{"num_hidden_layers": 8, "n_experts": 64, "d_expert": 32, "balance_bias": false, "shared_expert_gate": true, "norm": "rmsnorm", "positions": "rope", "batch_tokens": 262144, "train_tokens": 747400000, "max_steps": 2852}
Below are experts of layer 5 (counted from 0) of a mixture-of-experts language model. Rows are named router (the router's row for the expert), down (a neuron's output weights, with its number) and show model dimensions 0-127. Each number is 500 + 40 x the weight over its row's rms, rounded and kept within 0 to 999. Numbers have three digits each.
After each expert's rows: a language model's description of what the expert responds to. This comes from a sample of Wikipedia text that the model never trained on.

# expert 11
router:472488415549485528529446505589456512442581526479450509513422476525479521497541523502464503479451541523474456523531489533457520457470573543560503499503449509522502481493431489537526551515454509446450485523540458586555547484489515510494491391493420530454495487543417503498478569505491475514541550554494525571534438555442529521449517512524513452514509511559504519527394480494518506564496
down0:551580486567479462589465560583553551497539533485511459554515483515554505512527475510491552456519541502511511589560515548554544487552475526513492582512518494519538490519509483555506500450455456570522429583510537512494488473544534466558513490457498530478484488451501438473505437529573516466432472561499548470497514459562577519486495483507507542529481552537470485441551428456573491512506
down1:490476462452486478572509510508523512598519502557527546482512470517451510491509555470485542493465432467538543559525541373501526532456499477474494548508515519395514502472580446494473501483483529588442498485516540477485497506451523459453498502551505530490558476426589456520514415435562474487461492452500468435449515565471525468472532459468464477545490473440536539435540537519493513498524
down2:541550584520480552420445523472506496451517500475522461514537508482486493583431556512476539510518512535503485486484437536472461487477540465506567483518489575557419518504480465543462504551505521468409439563539452477522503433551529495496520499541495463535519461554518465575542469513460477481489523463505438554518446585537432451495523438513518524505517482501587457588497488531475481420474
down3:503520462533515475528488490474587545485500508492445520491514499530418577477494553474467461521493553460514544577606436455544465440486549531560490467439501471512488541446547527550504522546508485478483449568511477459456444480481479480497498498441464570559447450509457494458504529494514446401502486502375482506507457538544539463471543562455446481485466492507422519470495539462524503474506
down4:444513559503497460486547452446454494492473558506538483518500462471546475406505535507542524518551480489520492546488481511468518525566487382506513423526524462507498431557520413473486564460510477450511431507512444471444522532532501469527473504420566469502451529464521536528546480539456525484491505561489528490465516519506380459533444477452429581487502523482520523557495463412468527476523
down5:448472521521505521546483562479559511500532474482510467398503467515483442456488502506468485516522519488489589486554497465573494499549571471492417483469428583581509537525500517498503477467497469523474463559543482485425434501470541488473559499505550541484505494500486528479526572478507572539461507471505539497624477484526521514453557607485517509466515522508443539590507518478552524578494
down6:463478516547457463485550475528558495495471542458466463513523488487492392490522500534448495476580571522543550560489552514557532476437495526520473473431463497507475458482520549424517500446559459473569428544549520458439516494494468510417488420462486515462499481472581434519548471530514475470479537531457523432520484519427482489480451467515472511517463435459466513428520479525445479566553
What it handles: Short mid-word syllables inside proper names and foreign place names, such as Ph|il|ippines, Townsv|il|le, Hamad|an, Maus|o|leum, b|ri|efly.

# expert 5
router:481462502485539524501514507498547456389531488481580468513451542516583567535529522479460457479483472500494467536490522453462460522488476525462489587452438474564512498458526483516470513548568554558455491522513466513494539428516432414486493566504534564484516477481496476484494487541449564460540474536484533483518515515490566521531479572491448419501501454582480514518504406506480407546463
down1:494433546494526450555501518567496465501477466543527427430471469517525482536446471515510488510506535491497535532499524537539517513447483528455476511557483470463606424529472478455422509592442485522443515430466545507454530499521544485491576468400509488485551493505522432554454462498519477585459520469567505515439496502477502472501467544557509545586528472532560534525457530534490532463557
down2:486525472504589514490459494495481448489421498519443483532529525495531489493395467488513483524491496486438555526527522508568513505455520474508497481446493517568489527557543455492491470556454578489559534448465538484460450486549511631519518536498474559535515483489488524579446531467535600502527522558465539530499491473581504527494508525488433500500545438540451522553523580574525502547459
down3:437453525485417474538495527461475476438475520524525455519521408478478563483501520564497493492531509438502491516479582519508515452570469455529513477473446474543583494485548519497518512525519438475418543495457486482479451540472499558453476461462490554591550513514497549461514580537471503524538489477496571436480458398508442537498508553546537559561458526512487428534526476538518490500435
down4:518477498514478534540503451506517581430577524512500424505554535436538429513498440572502504516408501445560492516530562509500512492470454499449429477496514538491473509437453515462530462515486452434456496585510461498476495477550387530511517553538445555500514525483506463523477472497556482518561534479495508519528451466533477389486508588451486501488523452531551498457509451538485532542463
down5:448470544525514445485500482498412504510540463486567492530505398501511485558570481535515459556515444530498477520497610497491464503445498521558501438455503475526481474446478440551480443511451531443476473440479513517472516495521588513397459534575461424447486405466551532504477516437473461512500503511489467506527527532446551535467488496511536551487459504530481521482536466452466493428451
down6:497488462530479511494468545525523467465503490540548522583416471432541507526495504430510556421549482539547501519554508554467526478492431529552544512474490500511435493481531485537450477547470514533480500642534497463492535444564562480530511541499439497520495534494468472515495588497507438528508513477562433502518460514485514479498446532448501502473388566495448438563472476435550493495487
down7:521499441498465537430527487449503455515556542479478534490499516527531450478398470531396501526477558513552556539426515455512428489528481533479484561492501423480521519565523450471480508477418538457470532495500458557484495496533506467478590508549503576524482544539530491515496574464467485459511554505517571462561452496482490547492432497463499523446532573526494475485512509462430426550452
What it handles: Second word-pieces (vowels like o, ing, and, ou) right after an initial s, S, w or sh, as in s|ole, s|ingles, S|ingapore, St|andings.

# expert 48
router:566447489459481407478560479474510562509511502511508500500488449386489573524445416484559464465447476465468524527466476517484490511541494505534476506498558503515466557445469492470484535568450460549482436519500518456470507495470459456470497503402511461514437510472476424481484495564460571491526557568448457473519517534574491479527551412498481573554484521507551448497508456506452515511471
down0:470513447478539505432511536536549502508467549537542441557520480546500499535470502495435531520491519488503510541512528505445459527506542480556435480481511528564530438539508552472545484469483469599590548515472568541455610509487466502510544530491507532448473487484547509525510438586522466510497473497547539525452553528480439445493541486490566374543543515429494503439560536486503478496471
down1:471607488452531450530504543497619537526462513483481469505469566543483524486565521445546536493543501526442469442523545522552471546534493464455525609461542548532462557511521522507409470451512562468485516547445520480492450487490505436488513478480481501517493511400479559497397540526560482485538461518510494469496527502527529497518462489402499527482493545520505550451535489505492447510450
down2:498419403532467461573562560506532460471520545511526538470482537526514431577450509473480476484482457525478520480525559489465539464537460536450453482516480520506463556511462476454430545520555441466490496506519523492504504538557531429491526485524420513554464507583467546552424476462507482524483404444456528432588488543489502524478527453478496526442549464514496557467540534515528516458474
down3:523462559569531494493486540599525485525491497531476514521416473498519503501511441465503491512512532505456509580558526506540473492471509413487440551507457478535483480567512504477521402525468522575411560482520511501510497522534472470536527427531540541548502467515535497523572446465479550556477476513477530487553465489465526523513512528581492467435601495515562537546412578529542468528510
down4:454481534550510491459489474491538449438554432511526531421519484563483551468442515509450526538543538509551541494437485485496580514454525418501519523464544592463533449557510499496467491455465572500552530548460561516579465446551483425469536538477456512532484470515519537538527447509545483470490552458531529522506465455503476513507475584500463583455444538499556530525500462478526561462542
down5:524526474471552493560468541508472490465441516403394540504405457408464454484542499550521457520515487535434519533525547546525505444483484473511443458449490544546468479471530498527528497505454503438497460422492547464572512514519474489504458491450476525484426513472493451461480560526540490579568519530465546475464592459490514474459437485490560519454499505546472437499548480524539458499488
down6:503488535463424554500484560414482508492485511489468473518508535455469554547472540492477489447472497469545532494511530454508531521439486464561515433526407478476544529507554470570575504562525506580521515476522419531510575495484463527494446543506509523566497561573432515523490476432480544605463495521567464511465526523565539555533508510477508519550549498561507512510474479476413541479492
What it handles: Middle or ending pieces in longer words, such as post-er-ior, d-er-ived, sens-it-ive, e-ach, Sorcer-er.

# expert 45
router:424517495507475500577522579453590518531439550510522508534513493441448491485508408483541529478460514552500480535492502579485474531480546481480480492510443550449451543508424490490510491484497505459569502501578515528442513578445497551551516515538503485481507489459454505473490527466470483412533530492525432475556559556452514518529488569470452528572455553558465433456523466569525458521505
down1:542578457487477519530440580450516519501455518526532492528533507557433509518565472438510520505575525481499520431528521522531433478528505470493483556547506488537547497489507496520426523522498584503469479551514515507534472496462501502552359486374464519499497522482467469469497500521452494459429581579503481561471480548472465508538522542496491541494451466415524519459468494561546472526510
down2:568537457453520534483478428553541493550497514526522527474492454527458498488490495457473580467511511441507537497496452561519461474470528546489444584511524571547632460593549492469541512398499518416428458474548532438479475518560528449502538503604485495481502405508470449523481484514516513494524504510479527538490461496478476505552497422524501540532538458524493516505519474505520516519467
down3:481544544463544415430554503512523561592514481605485510465438482448527461500549496542467492471471504529515570553542503486468549463468519495527491437519492443423498523471504550469529470529636568502515501479517480452531434447481516473544516519574511538426504497504530548454514544511459500502496542488461514552447547460549546543513468449470514527453529505518505414492498461506492547475527
down4:483459539510474542511457433470497460486535431523510502536514519466530423523459487540518558451416491420493516502502445583520499459462565519509513423527455464546449465433510509540504559547497505483516469482494506571513541454502464556463493466536466518578456420439490510518571514513508466518507459505552484499472517420517543465519501480517532380506491490473520455476501461417526535471597
down5:458438501462513540544454480504549583511386421463542493580553496506499472503509467512524526451477601438472500473485538556441458511503495544519538483488484477434518491410454501530450518469469441511524562474453474500492437516510574498469453525551501471502513497545467517448506528554500537510547460464537510490471501462510501473488474533529540510506530493564524423533563518571491434461601
down6:515494496482487488517431521541521437486504464450532483503551531517444493534472512472473433602544515572476460652484432462486557466493525456513556500436541517518489573446437521546565505481407532500478548542537487509517525524535509541529517476553507525521430441488460520518471451544481486493519436487537514440499526505559586441537488516542460450523523547473480486493465522476545469476472
down7:493470502420509560442559544502544587455479465496455511496528485510462485469515512430511473504452530460478485468564560516538515484543549540531530540496439507361448523518423492517518463553462529446510531474543479468475562487509501503564498470655497458518490502453500434521471533519500476504553479481384467465488531521513534498465503543502541500507511509521456547477477479454435501474512
What it handles: Single consonant letters starting a word, c, b, l, g, h, split off after the or a, e.g. "c|ould", "b|allots", "l|ate".

# expert 23
router:526482444456457572488495462540513540451538524506473514464517530536479477462548524514486529488422542505511531487543461542456496450539525508544550540521528539454545452463521519530457563504460435476477513538567532578503555422512485517531476505410507595503458508481509509494493553494457491521532510552515558473501428522509502565558537521534435414546441487479505604473422499523451553556478
down0:520522489459465547482471540476561517473487565451501536532574483523475462491505505504456576431518552524483452476566513573444505514526395489554523513456470502489419472512485518474522444480480491467505562435444467515551527452513516540499501520494517500487488537473467578505509550490440528488490518468485478543431496534561446501480438518448556505515483498521452544589602624527552493518519
down1:443455446501542514403515520473465469453504526552482521477520522467477478551465558547517504508485455510514453455461464560515460501469484432612493425482497437457542469477491497504438473482505473519572464494466511457482540477531474464466538493462459476496498474514519551525492453465494435542470500540463485445526581525503553485525372545541434500523468502555527505542592517450546534487585
down2:520501465504422502541475471494522440491524473473513450498480486536516503472519497464497482546511420521490460538462522478578454516519476428519456552492439468520529501529489480503429534532453595478605475513447526549487439498530496529559460595546488458478450523447538489519475584533520585542500495540442546475501537539577582490531417494500530441479473519437517511484462496488430459535480
down3:423505494506476556482495406529503533439520515534531442506508480486469468467507422529468448456508597510475542467535474506503487429507561524458501528551515483428544464431466522512533556513554584564460514460518482520495472494477527437527524565474520494424539537442554495485537548493548495483512492553435494477472477550446547484471531582588512440465493446574515478493499514535443536483541
down4:517537494438483508525517453533528491521457514490444490459480461608527588460397522507495540454454463532512431464515522474518494530489544505480516502503526478486518511531554441533531567462469419514546529467430517470546562522487514408535452437554481486474440599453571538498519391511488495520474518541465532454497550496535429490441503497535523446531495520519493539534536485548476462523484
down5:468473519457523513532461503554490451489524516465553562505518524463530421527488481548439442503496478449537489557543479413525459529478493500473466481513500515564562554568496511495515530468499482539437463534485442548443620571534495422434551481456485473458556478555583471528505438498553519511441543463506485543551503485510472504496485499543500476423443548491569551517544520498465495426499
down6:548453595534495505443527465481455551562500529454473525516542468495538553466545381443467469502500509494496483468514512507516474473521552573385547539537568514505463516521476481504522513557547515505523471484548471473485574472522540583510497437528482527544501391507497472477525543446452583457542540478485459502468488551472505498450450489483552491539467464448554488522488520576451531487499
What it handles: Pieces that complete a word, often before s, of or a comma: p (dum|p, in|p|uts), ment, ion, hip, ball, plus Moh|am|mad, l|aw|yer.

# expert 27
router:481531555423473499436462503535593513532545462453461538528515483479572513561632524526622510484553482497516489448517559497561453481442516470558453533418488491544450502513464488513441456471494450454470459540497554449484424437494504509472509515475533493483539508506484590532469475495471528459474514446497504534456510485498485469539457472548594494447472461522510498517527460506515507500476
down0:469455508486498576479485521481523540460537518504480461421438497455540433517504444479515469568453498453531562494414486483527530479472473446530480490528524521507487356476467428509556551469447479424562587495486580499561520536442492502480494515486500505569506529549505538488512529504481452481520519518566581531516554467519503501568572534558520467502459495527506545549491471521502514536563
down1:530483489509507398534535455454452455444601524501537498498499523460486584509503541469587534501503423496539510540578501482513439533497531479446579412468528502485509469560421496521504481533550539519537567554535501514527491483550519494502539485516503453465434485489531544453508482559481498536519562542512454505523481505531558409482521540482496509424547527502386490534462490507498495448472
down2:541427493519492459517495468491532508452489487457465507469481519610499559486474458433522477518488429476538413577484486438533548483531484514441480514494483471483482514504473490488518501416483589555519529565445497532477557507515499571496509535449520540483474516492492632475486464581549483499445509522476538567541550465491539504444484487521545465527517472555503503406543492417492536444497
down3:492484556512465594505511426533463515431500494484484488510497505417491403562473513524464454511466433545472504556534408460449428520459517510462480515517497469545466509555463455510505429526546508491479547481578498507440491582490477518447494503482541487565531524529464483425478543478447513460538548468518440511501489443507486484554536482518448539489576534576489513458451498521443563439472
down4:528413523477476473543458513482463482516521485495518447521482444547551465543509434531457459438480463465499592492512483524481533545500500519446519485553359408475506519491512507473558531483451462492479469513484507493399545496534502553527541414484506568493483495438507418567513478490556503479595489460523540515515471527493544488450417492487513519412461553488541496492521469489518455487526
down5:485553468523554566484588506573498521501486508510483519557535453475472468544498503542520489547521502500471588566549528463602508499523497561466499495521435488580583486445518536527501487557443490513418514494415549512466501479469525532510533480524572569519534457511477491463475476487544498536529452468444495505498434578483444541542478506490538440534554502471561477486402538440477486486496
down6:495398483519537534514484559532520474537483483506479554523515505530588524525469514510530487486451437447626584548458547486525512502569477556512482487469471535521439522528518588513560424495570455556497471494488487600484507534514482495491443518593495507476546477563455498529452421482527540502548535461473518581511503522507498507553526506556536516519511540453478500479515544547524548517535
What it handles: Word-internal or final pieces s, y, es, ies, ers, ly that close words or names, e.g. "Mersey|s|ide", "Llewel|ly|n", "Saltcoat|s".

# expert 49
router:460546526461632536479509460492493501481503585484480467442444521465525482470498498491412570482484487539483481536420494508571529459465538505476538478440443449484496474549518589493460488488488480455533521472401444543487458557503455427456524504532479493427559535479472436515465501387551442516482446507510506449522513523462484473498523430520502479492485470451528460557496491508524491532532
down0:518521509529535469500532532471537489462546473596496531421437568504489523562501498489497574474533493538517484516522465519496514453496485455511592459448551537517495514565506502469455535513551416554504515577529464537492539389411526530541594437491534520455482536489542498524565459466473486505418551416515462472502500539454491472522537520438462534520500526491467490497551494560511480469454
down1:522526485503455559548520482494489523481458498480556548544460439525417517445546401484521475452497528547496434457489523505516496508521505518473525574495462495401577405470502558423492499441479476530522520469476521492503514547473505503588515511501520450512471498490438530493494487490485516430539496493473493470471464587401549487579523519512468570498524444423487549521521462513440528424528
down2:481544434555538548456447430506531490454491498512475513527498436435525552481496511480456538487565522432525498553433538480501530518502477483501528506528514562489472485518457518512544520521449415415547496601529535550472575460555464496482494515520483480541401484488512544488499474483463560482546474570472480468540499496514456465542458442428515480547535461452471462405458475520532497489594
down3:477443443588554517486448487451494470461438502411501525448490523492482546489487493589513472504533434454511523520481524531442441548455459463562425475426507460458501537489514504457535500499535475531563480509440544545387506484511510471518499499474439515446437502511481484514465484485450460466496482458551546442463504541419463529523568523543481469510497417537443533477491462431516442507493
down4:495408505467546441503470498528471496511444534571483440498520505475461482505502475457501458514475423472470484530454540501570428477487555438537468531478494493450462445501438464475450524527448539494486527479504491486426492453468508514497536529568527472545515423483474513465471563593465561424561573575518517505486538466507429496544480465506516458597512437506494520537427564490521453520494
down5:512531565531496535455600540435547427500494467417471492447511566562575525409453472571502495536489497502507495532496458517583508438499434467436504440510486454490474474507480533554462451482486522483392467515487485510494465499564436484466474488497498535482449529511567477467501514521474488511580525518520525568449530515543524453496456500552536551448483566490505467541453447467496471457487
down6:497481495458471553504452513495511450542466433479500501477502475504546514552549466514488459490466509526501496539514502503496541574509512533444574494444474470549439503439434554573513465426491511522437598467485619488499496538484556543471475466456564495422534494504478439565475534571490527545531515471559466526502514502489527509531532574467513457540465514498518492418607482551531554491532
What it handles: Letter v and syllables in foreign names and words, like Vojvodina, Granville, Abbreviation, Las Vegas, plus Mar, Jan, Nov month starts.

# expert 61
router:503520553481436496440474434510505495471544547464433432467486522455464437484550483485572549536457433525517488455525517555551453460466551501463416524463467507472534540569515550550438461454484544553506471513476535553486468486525547486505453535523526502475526478497440438464600582508479422579534440495513533502457450491489505527550496525472489491490399480493475454503487456562514521500505
down0:499511528441505496510473496547513503456453514502443514436517417600593481447467461576507470455478502550463512484603489495527551489459476479491468495513451500506496554510462524560550551536480424502486461518513557499455528488483556548487572525482540475577505516493501494450464521495464540537536456604508466450492534519472486368534486469536515527494486486508510494490528528470521595496576
down1:519483515519490502475460532513491460470515475449495516472573443546462506507396463496444590559482469455485553468532523496504401485476585463529474512508520525504486500472468527470463560513489453540505452553466513509479608381508558507503489530557544431537504436506474455470512508560525520475447435434534463520608490506467477528476464548505499457543556520488502523501428509514526526509517
down2:516543425492563502551490462517512482515496466527524513438483469519468504518523533482510491431514470459496548486454504472524530485485548514458530530496464541502455565502539490504574462474538447455487440446511478594525488490427491531531525459569486463553480485472465455457505494387521447493523517490587458591490487538525562455576563498510513547443509459491458563542486432549446410543515
down3:441603591469411496469499439465485484521546474517451437577553515478524535502519474490538508609465445567476515525512489526529533520551475562463478448511499503509495521515522441506469510480525476504475527452500563421475567515463521485525429465517569474547502487554500551514577554524517599513498479485527477475467493471559526457474506512441520439575465479473449468544467514477527482467514
down4:509409571449495523489490478516491541447486469472476492507574521565553540510481575475470429524510518479533422503474508492535500527568451477483421486519522526495458504456503519465510526461525480553507538555424514479561434519457575567437424557485458484470464551517461537543542549500441503492498467454540469473488541541580490470491567553458483557521441537462498490520439559482446516482457
down5:468541551535468385496451563451521540551569506551566490544524558479516501371508490554488507521514470500534473525447525589448520499525546516520445517511483558535467484459485553580510523508563464527565472593454508526501486505482490456494465514509513574484528527524560483493509546471478516473499426495512469518555476491496487486515498511523517559573573511481499522540526525484560516604523
down6:514546538494507478454487550428463473452573528507512526491453463459452504473505472461460509532560574560472471481540452493491473472445497505490541563435494488486484502447484513522545475498448591613528411470458406488522506512501454470547492554515532538550550485520467445534542508478456403517480504519520443467475456559489534490525541504413454548519501501528536468506556543510504498592529
What it handles: Letters w, k, j, h, T inside or starting non-English or unusual names, like Raekwon, Griekwa, Minnesota, LeBron James.

# expert 10
router:459512580542533432459502437469487480418534544477399548518464493520529523541448486575518452520437524501524548479536469502557493557502532441501576529535483509520491436486550556533496531484484456491474506524521514522455561495481566475462466482463581519489497504575540570499558514520486511533528486483511494558562527530600484501507407474509535508535454482513494560402512572495515504477464
down0:431506449483506434498491459475506459487536524477465490474448493498467517457493484495457539523555514578523468509475487411430450523411467561514429483471536475567492451538527549511485468537528342486499527464585460502476495516459470428525398482528490450545498469504504521481461473463432532501501544507487523553523532508456516516481502494474549488486571535480516546459552412514485529528470
down1:468501449505555505536485570475476486497513568447507447620411561485515409504464514528527477457484506445525516555474456516540519469542577508598529426534479521457518519500598544464512511534563551551503440490536563502540525573507467555536508515478512528507522468557533447457454524443512486533498498514446507510532487443434519542499468472469515467526487523530512457554510473490516492533574
down2:534463478481502510457457482498546477545554493457578446477456518440502499468588448450477520498559535482548464492472521475461492484497518561460480527472482499492439563546519506487452534477521486451551500441487472592495566548494452558566479489525447482497486520432533462447476572545475506421577518499464515483489556581577504500599478519545473457450498474459512495474499541532521401490483
down3:503472512538591536529516470444526487513494524510572464530488468426478567499511480529490424474518501459566492529458532570487548483537456537475357526510525503484541431476525445512504594481511472526521509511421503518478556440499533505483488436500397492569460506528440503464482494506548483543444511461483488588480552517460473464482463476564510504505499518555518450505459547529459446456472
down4:568460599458585442518500531459523451525416495525475509551592518603501481434493505516470545482476526501488485510502481591516551518453486538496579462538541465474486570505485523488448429428482512510504415518479505464439519473478467467505474489513507451500574570536559510508449472452498454502472511491525513519452505448506471469461491423550510538508479496535569515518549524512519461571529
down5:479533484523441535554487531521429484539497457510550445447516477481522530506424399515456512498547491411472508498510556493523428481581447531471435472515495497516529481445490409449507519492505451549550483426535491456547498443493533536484526528473412526600486478514561473563497496442525579537492524552530475505485545491550492557524470494473492408485479544487429535509525529463512496507481
down6:443441509538496458548448527562555497593495472543535477490386477520578486500470500459510465525526489594470499444435515457529541546447546477504550492452467515538499481568475550493514469411538530517571509493511508474482461532474497461500511567481516505517577492444548470556481494577503573479464487538441461555496501499499535486557451480484569436453543519520534534550556503497507538481525
What it handles: Final pieces completing proper names of places, teams, schools and organizations, such as Associ-ation, Indones-ia, Ste-el-ers, plus the word United.

# expert 17
router:570500522453465497509604500558438596543490545482487509436429492469494543511437486450501478493566523513548456457509524532497514492465455515561519506465514510536566527529452493491495543496485492463500595544481494523530474492505594535475468527511455474486457492517436494497501438483464586465506501427572513488455555561536483528554497441468599466529449486428479461536516462436507470531508
down0:565499475490465517515559527524454578534471499555542534435499515571513499493558458533477542448482438503474484460444522471542503509455493540448517512514531530459572494469480487543540531423471438481431485415479590501430555476453470531483407545442461466530476505500513489437523475511495469565518458498566543570489542492471441429486514527450529460508476421507524504474486475551558543479471
down1:507480538529515496550577596534539429488495478529510556452405419542544465500552469531479464438488466472495529546468559509500559543494469495515538529561446465563514481564465445536553508469542516513560536546493539520538539567522471518523493562480487550477573489545533447526560499433472511502474492543502479467509572533523459453523529499530559501498465440505474515429542462580504451487463
down2:560515532566489535545448457487483522476450384533515412536504458541471445526531404482494524465479454476519519457473498522507506436482460503539542549542538469498505551552516450520545492537469561464418440474532463516552550516449498537445526484507432505443489415459491550502509551454489529544493500466468535496478466481545525583527452517431457484540477527573509441500488484547463450526520
down3:506506486446556492499513492524522504446508482480533407523531496434509520458560475491450512529448493488530517506512470471469493499449499472567531526463482505561549483458411405513506499476453525524509546475464517469500483462472404440580522482546492510519458456489475502504498404469522455549535623490526516516514544508568479506504525473496527541551487473462567517495455435533643474547530
down4:472566497485464516464553495561481523485455495408497491570574467534557497438515447480503511498510428525508450542588555589453463436515489461597491476475559474466501426508439556461521477524461437459488563559458456412488529423472478471492497531523538483465535467555533435511472503485522535491529510424448496511541518523449490529555477494499488479493502497509535513501501528548491466492578
down5:540413510554528501455525517532477455552429534539487581444525486512457486457514470441491515434561533465446451491469574510493522506483556498530459519436500524442532522491558447500524463457464568461522471489520485473521398523511508474459504445471501481583484418478526492514483477444528532502490525436515454498469438481517456545512641510546467490464487508499520582522458510492508496552557
down6:553529487485510470503448452489499470501509538504563429451454512455499528507488487419479540467537449489431398522457456430489504523467558483535418513489451513478446593444532492532458509458554509418504484465509481509546484509428459566537422482468445463435520445471497495555483482575546476515587492532536440495496457457459555500477495528479448516505504515467488472509464492460429503475439
What it handles: Word-initial pieces like ex, con, res, stud and mid-word on, em, op after a capital or short stem, e.g. helic|op|ter, Rep|ubl|ican, o|ld.

# expert 63
router:433465513476529521485523459470598468476501502488437503494478506466474506540477414518521503490504556525567458476473501600583448566546503515525469522429535567485476540539491465549530487437500500443441577465505445499521498552522461570536486572426476493495477551455456479475521531516491510478521493586471541488471475570514553516418512518542489494470414554536517484546484521495550536540536
down0:468517400531434504544534460512510476465489581526437486520446441566536521484487603471520585528549498522493565502508479503501503495555519477538606444534471515524463523457543468489457587495482499489441504453508485583426467500573575446515504437505555478493538497510491480469557518497546476444570513515468478498526532494520492578534501562433451489465502493533532472466475536474510481527490
down1:510458548527486549519463454503478433497534526522418520499449587518503511451514506555560545480526519602401497519482563583527470490405489474545427555531473509426451501539572458426498460534481456519485513506562483501483514488539467477574444508475539488507500500557456549545534542518502566543472475540473546484491421494520528473468446511506524471479525510531456519452489428485501529502461
down2:469504468549464467440512485536542482483507488472504558525456494493516525504406501497514515439513408517523482497544478485449480522532522451450467547490501428514444580466467505521548484529512605506503474574435523529522553506591566525464451554572472411505509477472539544495529449481502524500506527450568421506468528466442549489515526467508496450527443547528462448472418443482547466489521
down3:491440524424542474486541520584448522451511477463514530496537527548511581489486533531500454517540536504498582513578493489527440470502521492462520518512441530574532517537518522517605475439457567440497457585465526458422541504424499483567521494439503495533534452500458457506504460510499491518502518511451459453529476513478488500498439440595532480481489524522471488547470551546542473543590
down4:568531399423574467484425550475502539500496452540515546411494529511510468531499547545556473508473498439476542471504546507478545554428542499440561482564499508489476489453551526505495552575505499492495481425491511448486531483503474469493563479560563487448556477523563483548556511493494463517441481509575480442450466532468521555503540392525530504516479494501505558514545504495508565464505
down5:519529523479507500514481483524456463483492493551573482497495530454476482462521432493526505516432548482508543504451492508527385519501453542466522566539531534410450434451510527484501457477499468582530521521508486615483572494533450446517562433493562407529502448528503463527520515506539534452520429473528535525523449597473473563521495483439540481464455501531504475499514506475544493526416
down6:509537503541592485520553537486558502509503454548481518467528418482430493508532520492533479513511482463534524611500483457568479449513483464454449489493521541539453508475484505508465515517485564495569372504473492471509528560497474549597455472522485568503484463506485544500511557562427454450511446496407494498460474559483463536541513487497566519505497521501455497520539581494484419466549
What it handles: Word pieces b, B, ar, ab, h in names and compounds, e.g. "Hay|b|urn", "He|b|ei", "north|b|ound", "any|b|ody".

# expert 54
router:453492453484477473523474525481483443426476511529540481515505577439472507479482465431466536440452455494489449537502468540523465556496538523558426579524458455472463482542513502445540456555508494434522477510444485574463562484490587515558545445555482497469502516459537408493472539544456445492556565422537488452518534506474463565520528506443476519447526533564546547458514481497530482518499
down0:486423468488499493469450450486554479555511448453456521484554550493517550482455568503528515543420490521440474516483457510506487484468515513496501502477540460428511503500524421512460500521592453462442554513506501473496448350550465478561497553449497537560510488564449523490543459502507568522497550454490462461445494489491533493492507478484501444550529487567525438542433501586525513464456
down1:467427537428449483481594504537534566513561528541498522442450466530543450528494444544523513513456544461507476513441500545497517536463391549545405513523444530465521519450500477484504489458468507565512519529472476542501467547478509464434528490463509399471495569475525485478495491465485540523538494501494528535480551488547501456483489553538480541421388538582490546478541462491495526484498
down2:542485569477488513515610508467585501499493545526493541487520532461494470456408527481461511499436531483516512491536438554478462465472456496525397450508466512556485459535464512427452463480526420522493492451534508554533530524597585447492495426500512503475489541508540510532472458432438487521497462552505447481478505501551595450514501459482527453467538481461577556465495494482486507543491
down3:499492504461566490540515560543524502507485525503506468537513492453547433535513456522517543496494517534424420617505456439500480494472439516585558456481528503478462556418540485468501466454444543544461536435434465576572489507476547455530454504492500562523464497470511476451447534510517488453482496477587527454526535551472468485479520558509576467513526508499466524524454541542562454529448
down4:545467551534406442452509493527445527460477464462454493522480573548504531490485502503442499517467407538544508508497449506538523422494449541481436470581559458449448518446535467507446457529516550465427625526464437471522473422510455504494538551489495507472506463530506537461411456513484533503492472494518495469503546434531514495462507514549508535536477516472445459453469495511570543482474
down5:468467499409508549521469555463514459525545510535517468513515545551468504505485477464538507496473499589470462528513467438492525447537489529575478531480448476502486428505501566477494462432530501545542462553500562525546561542478540495536501484549498488507501473455576597477540498478449481578472503524434487414439480530428473556440507478470466518538496506519410600574525466480522503502526
down6:482452517427555490557504503523551504463461542579514494501506509531427464526493546494492548561475479528482441481539494499523471495456468468521516527509502540487464393436494493500483571546518596566472498506451542520488529582485490407474513511558531465510503486529498539486496494551582586448526485564485426523479422542530501444523466470524465435473465405467487503518528528416497485484491
What it handles: Pieces starting with l or h inside or opening words, such as hair-l-ess, hand-l-ed, short-l-isted, ent-h-usiasm, cl, sh.

# expert 39
router:500522490435561452546607503512511563502510499497558540513519466524533563485521532514441537486465517549424493504420463528465488431489473475536470500447421530542476508442477504538521462489545480484470441507398567453575452438516494448442507485452448511531462493507488548547476486480476489455494408512523458516545501559538441473543461478528549531454563499494472561513524438493541516476455
down0:500560460505476463522517504501517500467607468480560526533549521463506518528578538527477559486482545493526425525480469428427504549515504450564449571512537537509538455537469494502518492482503439480482484448449487456469507504485504505542517468536545456557451542554451473459473519436521585576544498494492432490443461477483464513490490504503561529530447420412566503527509428534563465535459
down1:505534429485452540504456509455496477478586510428466434524567552486484459536369569532435528435540477537478464524526517524418509471456513510542437516481509476526514448519561484531524495496505502475607531510512469495547491500536511482516559541508474467491479466519498466491502514457490421415437426475537462434489541500468520496516466430503474493495423546491518514506444514487439518554555
down2:545524500529501429502485473534491477531544406457477555516537472546520537522473419495498513490529459425480515516473499475508479457573522483465505492530507540482571444566511557454495551520448446521466533510528438491492479499550576558509536441552501450520453489430445480526471470479575588560494409484489561436463494531531535544508401449510518501482545522501538565535479529453546480514492
down3:492489468448447449560475490489484492593498551529543429405532426514387486452457522490522566511572536439419511498457534471509528495450526534524519511542512515470515526543480525444539488511537473504481444507449482487562423493475531456503482495512522465450483539476515466481508579540537595531485467513478524444474450544498481532533472466476467510539490478593520574543522463563494475532544
down4:467492483438515573487532478509546538471527522492474452558467570553472499528514511553440515493588474586505496456483452444540486574479525465456439491508544508455535526544550479482475541476526593448497485566512446516474457535456544467437509500602485468481495507457483541470450569468486566524467484533459459494514529513504493492490496433459519466424550439529483553519517451505397476502451
down5:516498509542478500530510593543491473575471502494542537555532492472482433580457554560522500413441525485503478530491555531488545489559437454505455573484524434491475539568421551488494557469531567533498443553453504510497541552562465523445535524517518509504469537507517482575531508443519508479488517441452530470496462501462528555507490383541468469551539480468488543458568526476512527469492
down6:461518476488505461395550537495532496526503450492534537456561416486528487513415495468535493507466473486515475547474618463507492508511503546559501473403585498465440514499520539501545519542613428530494495510550516433501525495480436418435530486475550466524505483472499528517475541479497550495522501475456427534572524454466479536526511504487512465526577473486473519458539427498557512511468
What it handles: Interior syllables is, ic, oc, os, iz followed by suffixes like ed or ation, e.g. "distingu|is|hes", "ass|oc|iated", "serv|ic|es".